Experts of a small language model: 2 picks a token.
Below are experts of layer 4 (counted from 0) of a mixture-of-experts language model. Rows are named router (the router's row for the expert), down (a neuron's output weights, with its number) and show model dimensions 48-95. Each number is 128 + 32 x the weight over its row's rms, rounded and kept within 0 to 255. Numbers have three digits each.
After each expert's rows: a language model's description of what the expert responds to; "comes before" lists some tokens at least twice as common just after its tokens as in all text. This comes from a sample of Wikipedia text that the model never trained on. Tokens count by the router's weight.

# expert 22
router:097113130069134120103147112098098119106165191056139173108113158112109192113140156184160113180138152139120084201128113121136146159094101190119116
down0:156199174098122103114123153144072130202105139108071132109163133186079127131144145093131096157153194131179046123121130148132117152143144078124119
down1:093147102139072078151122122078104161126156094134106133133181131114101121145115082141181104142136140137135100082071086106118133097047112118067147
down2:151120190161108164104120122182088080107152151085115096131131111132137116069167083083098164087153161160100124112169172180114113132111115153049169
down3:100119131136108164141110128119156129152104146117088122099088157092115110166111170091085127167109107134139120118159115144150138131159122162206054
down4:127121145109091092064124136125128089197158115073185127151110078126137134101161132082137115152155095137063136109137143157122114152147100104121089
down5:137110130145163162125080137149081189105197146141132145172110134159112181145137063136129117192169161095131098137152143099105101082119120085158072
down6:144131085115232122134157120132172145147147106100155039119193118137097162123089120169103104080084113137093158104094115068121135066152186160087126
down7:153191116157087121085154142120160174101149110230193184134053086115169122065137084142078128147102137067145122114166182147102114106128115112091130
down8:111139081126114183117154137091073135124151087066121122157074117121136106149138102129144095070139155109113082116140125134163104161098146127116154
down9:080135166161074186137140144084136148094160167144089167126123156173097124083150125106105120142124091172161086170129114132102092097156100151088096
down10:168157119106104127167102113107068134110163150140171172140131145119166060140163122124052140165122147110205158126136159149109098114148124127135150
down11:117098161144115164184126108126128089108121133133089089167126110140162155105084110140184152123147123069113099120145079202131081078071097115066148
down12:161117117124050192113146105177196120124101112111133079130116098104143141174119131195122111099127183089056123060082179170143127119148093108072134
down13:086153134086124095065128136089093091132127123108134123195112149052167038089179107205122106136179134167157130089197152148115115096139155162105161
down14:099113143182119140119104080148133165156141136108103151116120084100159088105063123135077148061112120179123100134158100125137182097101085126150100
down15:092121092129087183124127105133131150145131148139135141099144119134152114145145143183179139152207150110139066131084085124177185167121128151170074
down16:163179116136117116148103093175063137147088115148113113151082126102111113142136111148163119121205140103228102073144132118099162139107163098096139
down17:118160148153132114139087132153109074152156146178102218088124114156070158096114042134104150051121112147159135091160183114107159121140134184092128
down18:168107104169132142119119161151110146115116062119158137149102099108127143129065167174108114104182071089143135103133124091161109131169123116153138
down19:134119143150180134081084149177152158161097177089106160143116115055085132210098155136141111072101130151120155178064117149117140116169130114148166
down20:101172157102148119129163141106124165069164200112161160158122156184149079102096155144189128170129143123126105130118078145099119106110084148100153
down21:091108091124085126128126095145148103151197067071105088143091134132125151111063148119146058127140128102091120129141144101130126132159139212113125
down22:192141037143127174115134132161119071137108132153128122121150138099148122082111093123129116143094114050113193120135188121052136191142162118141146
What it handles: Common nouns, inner pieces. Topical nouns after a or his, such as career, album, city, guitar, and inner name pieces such as Eth-i-opia, Hert-z-og.
comes before: "ing", ",", " of", " in", "ed", " to"

# expert 6
router:117136140091187124143132175141114153153161102105154091100176086105121122127110154066174096185150042084140154143116126108175140082131147200123136
down0:114046128146116131135177180160125119139102172151098151154149152105145134123099111104100149109132116112098124155139143179145125150162205128146171
down1:158106112163089146124092143093126104150107154132132131155158137167138146195098037189141144069076151197078165115126062114127126160135156139086134
down2:212135134143138108115135102184126137097107129122154102142165124119124133157117152104091153162162174143103109151084104110094196099169204134138166
down3:088139111171163140158117123149115136137092118128067087168146145133124127171127143108118098118137121122120079166100166098179157114115111153154128
down4:169109136069141124132163142175071107148090123168137128119151100233139162102171132144084126122082174107104111096111138104126136095108183093103127
down5:129091123132148095135122188105124137193067126120157085136163111133120097122062095063146136130036133176115147120134112145121082129148109029117104
down6:147215089187140142151144095123126118094102159149153176073146134128116095183179106124163135138160165083147120182175075113084175101193129096127181
down7:122176108176087144092095107177139159071130090153103119125136222123141190138144159083167138107077180174132130141108126054099143099150122161136111
down8:114139142146128174180127156121161144093105127140132195101071135186117114054159086155128113166115081223148149071185133096204092139108092118179145
down9:092090087132178139137104140164129150136158137085128148170093128196102046156160147141152074107195117106110108098153090089131148133093139111144099
down10:112169111083205197138107130117122115116145119138096111104172182112126138136137109099122112093104061107104203129119139144120125146164063093120094
down11:077095185090117112154176170135120162109062174069094110149154082143146140199127142130181151113163133086136146147125079166144163057115121087137152
down12:127139164108081127154147165135086112082198151118055143149092113157200118137115123178090109123108111148097103139099170179142065162101181167098151
down13:104135184139072165120120161137105114175185138168136089129189109145134147130186127109172149154144139132096095140150127085158141137128179143141123
down14:143108171112176087157091075142140113103153130114093145116064172135105135154088123138154106144115130119130158078084112115158105112106164111123108
down15:124150142086094162139146208098123099090117202134078084092095125105103103161085118185111135145098131082114099147147103190114177096192090096137147
down16:164061120145175164144136150121173134094134192138138172099120108119154109087132164094154137079122136041098108156188093121106141081126160094129086
down17:098116106106152126114163114161121111145160127131085079156122153080146079115116150108140100126177139090120192084145109104137117077161062163107110
down18:140103111155074166139131112128136090162148075080096121184073172113179099103135115063143162088123058078139153125124096149122109112137132153086117
down19:128145219135094148157148144179172150140111128129126105136104116089113149086130103134167133152040074174108070128162116140166133072113151044135219
down20:197110078140124135058178145138120115167116137112108049110118199083071119106128153113167129110134113132094108161126092150163187130123104145122092
down21:113145135110085108097106186104169095125156104114154149130154156099147094133144174162095138174111145146158122142130086106098156154168098149063122
down22:142119137125130078137123125093103132129091104152147134179131134136130088169090181078119135087090169120089095230087050148134081079157139150170136
What it handles: Noun-ending suffixes. Word-final suffix pieces closing nouns and adjectives, such as ican in Puerto Rican, ire, ics, ia, a, plus words like music, football.
comes before: ",", "\n", " (", " and", ".", " in"

# expert 9
router:120108135168123133138121115131136098167153067161170137120101151172119071094121143067130105165108158141126082125160152086133086141147124148095138
down0:114103105158123085110177134090151151170141164125084134109132087133117164131193081110063159130123139106118102122138161150104180144190196169179112
down1:070094129105185106164118092130103102164126119145167121149129136156176105106142141138075064115102068063115147094092135158149081115110105117108112
down2:145141064115100117170133095121124165138095110131122119107173144074118148157146116091060121147128151157109145152120081113170068136154100164173145
down3:166165117135141141127157162077096185062065204130100140151172110171107123149163112163075174125160165124166073074089103139140104140124181135131162
down4:092077130042137098134125128140065115118088123133107147110149100135081095136095133141160178150110092140092136151109121133086148090127105165138105
down5:089113094124090160079130157139085100181116164115164116098112121098125131128091105174091113163115148137062086080112121115149152163180134165114102
down6:093154135099139150122145178124204077084174192129126123094121165105103129102111146144220099168162123152126100119093105135126152123111144127164121
down7:119148152105087149129099056150133140117185186172227059118115207137087105117135189063082166137133163084134148120128074195154117143125176112141186
down8:142069127112110130189087037138107142177140144141123181121101110109116153158142147137127134124105082114155108087203141157099152088121133145064131
down9:095119138076080200150130091152127178136116146138129089163080197125102085113101145159071111104116078179088159114105066105086123175112113084202090
down10:147146171038150146158127129177075137133122134093179127079124100143117163125140135128155148165169156143107125151093110149125145145066075109126153
down11:147158148131153146101142079120152121097121123124171109116108164176158103107109106087085116086109155129075174109180156087160205142118155054163093
down12:131119070135104129164115101119149104107118113185082137056094131128118142093132118138133115107108076210112096145130100100138119152120117129137168
down13:095090159181093163106122169129152188175116117167138132196097173132126115095129138118104121115083143129203102158118084100112057163168032105105177
down14:186126089172120142138173144157102061105155159148164171202128157127117134106136153120121145147129103141138100125113153085127164109158167144090129
down15:165051145099091082155139124152169172150139113134135074119193065160173180135100069167116136170081149139105165109192179078131118136083097112092152
down16:118070184193130097046120139145147060162091116062140111181125133184131105082178105107127172117111116121053189076095168127124118097172114108118100
down17:117123143155156147136110143114171132116178102106137186175131137128074095140176141166112108145117118130122134166140126101113164081105081136080168
down18:151126074124145124050208177131126148116120121091145147098117120147123176134127152151083109087141167167179155122152118084104073127144123115117170
down19:140139114112062130163146116127160118130124174102080080115168195179091174147166102121113148099148148117133069175112172080159115080078096111144047
down20:154135131152091129185125074154109155142157124157145149107170179164176177118070159133150139178120123085180139108141116136097187149134105156175079
down21:171075066108085087155139114159116136106145087160093152118099173105152162146117101148108129179168127162103035131057101162088176126099099147173147
down22:116143093110099137200116143100078128150121107104174124130120151137116032134152106094103160112133179112165101129084110141140130153111217110094121
What it handles: Line breaks in lists. Newline tokens ending lines in lists, infoboxes, tables and section headings, e.g. after "statistics", "District", also == heading ends.
comes before: "-", "|", "The", "===", "   ", "In"

# expert 30
router:096135094114162095158141103144136167114174107102087088115168096140129122100143104103125141181079123173140108147158171168154142092153088169128191
down0:112153133119136141086126087149154104135152125068084218088178075125137151128118086147086112124099070144105162145127140127127133141125079158092148
down1:170127143118151105104144115073105117127136070163111176126117111061106128105161145104112155154107141175148089155129092133138137083141120131164112
down2:143134115128173116100218152121130099158088117132150129155181127099084162122136203134085158156099185138071087179128077144094104095158129137122178
down3:117123154175089133111131120120160181161135180124146141131137175095183103103157189097152000154173181110148070178116158170067142180133112134141105
down4:088170093129128173128149088107168201119165201128103091085121162123149125139141151142100169100135128046130093132146100168121144121151128135145133
down5:119136076125165134082138097147164129187083108098150138082124147087113151089129090107139154107121168068051166045154137121236165134099143164101140
down6:154109130141129105108128088140110139099087162106086120127116116128095115144119138138136136159169110150140150164101119148084145147178115124048070
down7:110123135081075107106114072168101131181148104144131077159155132140169133173139091061075111142098160123186141126135094188074133091119128097111087
down8:129082093106111119157150119072112154146112089135116162220142157121163118169090124119174077129135110079105124160120059095191217114133087139132154
down9:136109137130113083081100162123146149188123095137127128110117092152151122110110083176171161090138126171104137110183128114154168129182123134114151
down10:082112136118099149100168157091115153118094139173104075108082120069171170123186109131126145150133138150162089102120174129107154154130139149065129
down11:153138099117158090133098124136122107103145138164070156144041132069176105104142070104104092119090131176063101127091143177111144117121104047112134
down12:140123149167108114119143093105101096092175096158139161145092097113117117182153152092104128134161093129059128152151116135099150127180179093156120
down13:128031124150154113144174123162069175175153155101079102160129097100194179066163159117080123137117133136060112128180162098140203127096133109079094
down14:127096138145175178139119172111119138122095147154130079154206145159092153141097118102107125081148088168150179135074083094154102125158174102149097
down15:130149137124140198151152128139129064149059156102152161124101075158119078074093114112103104151122119105112130056155136180104157141062149111125095
down16:149123134075160159189055171109126171144142118078131072184106086103170121124110108134147069130174140135156132140080204115159108136089081134128112
down17:165137094108134105126148120158095134151127129142145098145120177093127162114121147110212107134127181092119143129129169180163192135082164138112102
down18:137094132115077241091144086111144107117146124092128074093129134132163102098119148044193125112107191186134136167166144108185134160072095091129033
down19:121145158148150122135126104112119138167176099117144104154121132164120142093126141210097119161108125101148149154180161133161090089140088149113145
down20:138158130119177143149134170153108155184169135078133125149132145135115137146085131166088109081092137105159075146185126140103064117175079121141167
down21:123186128131142131105155091182149102114106210104137116140128196148154161045137128104163132136123075100150142145131161161094136156156131080101116
down22:114100084137138111142140134130073062132151138151177090158145087153153075117134104116094163098110187079176140175153212180147133128184124144124153
What it handles: Sentence-ending periods. Periods ending sentences and paragraphs, decimal points in tables, plus pieces ic and it as in Olympic, Epic, incapacitated.
comes before: " The", "==", " In", " He", " It", "The"

# expert 23
router:077198090114156118087106104176121116194144111107115189090171130085132194140155170131076166130089131145148170095145070115128116128146146104108133
down0:160135114142116165157124152155182106083127148047125123108091158126146075116101122160154124140059097115133129133151179052117140198095065134119081
down1:082131162114131094153132167156084062161093185128109132176097135072167179222119176090123079113152098116104160161126095202126070129115151138110129
down2:127091150180126078147132123150133119147185187145107154136174104189119098085146146094127154137066142187080091133146183112152140156128111104045128
down3:113179101083085081132168100094108126141135088156095165157108113128092098113117178161101133165135083135057137118122146139152095142121164166220152
down4:136154132147080139127051066109111138155096139131146129184077094136181212079104138129104098080141097111146156117170133149114126096085161106142159
down5:173107155130066137107141122149135088125077120165084181111178129108098138116082094124108196035133088145096067081130098114114190118127095147171125
down6:093133127131113124152115159098059189138123124090176132184119134127114162100121120110106041135110161147147190073113123166113152107079138122116094
down7:110196067117069185114111109108094096073176127143079159155117136068141153114121162147131138179088148164086119120078128138168186132115112104084104
down8:121082091113090119123069125162103121097130165174107103120118144148132090064162131127193093135171137137137131152103112075067165173124094175119137
down9:108125136128182128136128133127121102108142197121099114116106110121165027149094182137106086113161152096142194169126053142133132149116069123183066
down10:099166127075097152212133141077078140147157109098169083110083197124135146187119149119151187117147114132088157093163144086173124143100124159134154
down11:104078127147155138129125100157122123124159160184162140145063155162084135103160156152133154159147135164114101136058115105136147152105077167071158
down12:153135156155157108138116181097085126146081084106146111115175104080122112116146128169101151162121098102130127148198119091125106169125166121069128
down13:203164124078172126157136093166127119144109151100128123151079154112160173132101152154117074129144134087211152157089098122145117121113175167152130
down14:078124112145154110161098147061189171096191170109136103135103106183090134119126109177071099153160078144139070156107161161115113200093136120114134
down15:075061138067152140110106164121126103102131106088085128188162116164118093118186123131109102125112086098106133148092157231119136088126085082204124
down16:167156126163068142107127156169070155132122107125104142084167171172157132100123113159116148043151193136060149150170142088091144183136145106151164
down17:172157091127065139138098090153127129120117081141156132153117169214096066097164102136116070147124142101199056156147143144136203123059107138129113
down18:104109124136087184110180140087090225092172091088142127093135113124085137096104125136164126219111092115106132162083102194122109082150131109152088
down19:089119057146130168080150130068173170141103152189115130133108131163129148150169156089131103080127135104142142136147118134104189146160129115144102
down20:167097119146145158101148127070080160108088097171094136143053146125120112121155093134121115126130127158123131102142186125073139160111103172169191
down21:133151142186089109117138150111116129178132108126148162138080145155110145092128177090116104158188076112113153137192097192121114056158162104169169
down22:124154128091096142160110176134144102161147179147097125082130161111098149147197110148071052111203178113122120138126130136130074153110132131093143
What it handles: Section breaks, headings. Paragraph breaks, heading equals signs, and dashes at section boundaries, like double newlines after a sentence or before == History ==.
comes before: "==", "=", "===", "The", "In", "P"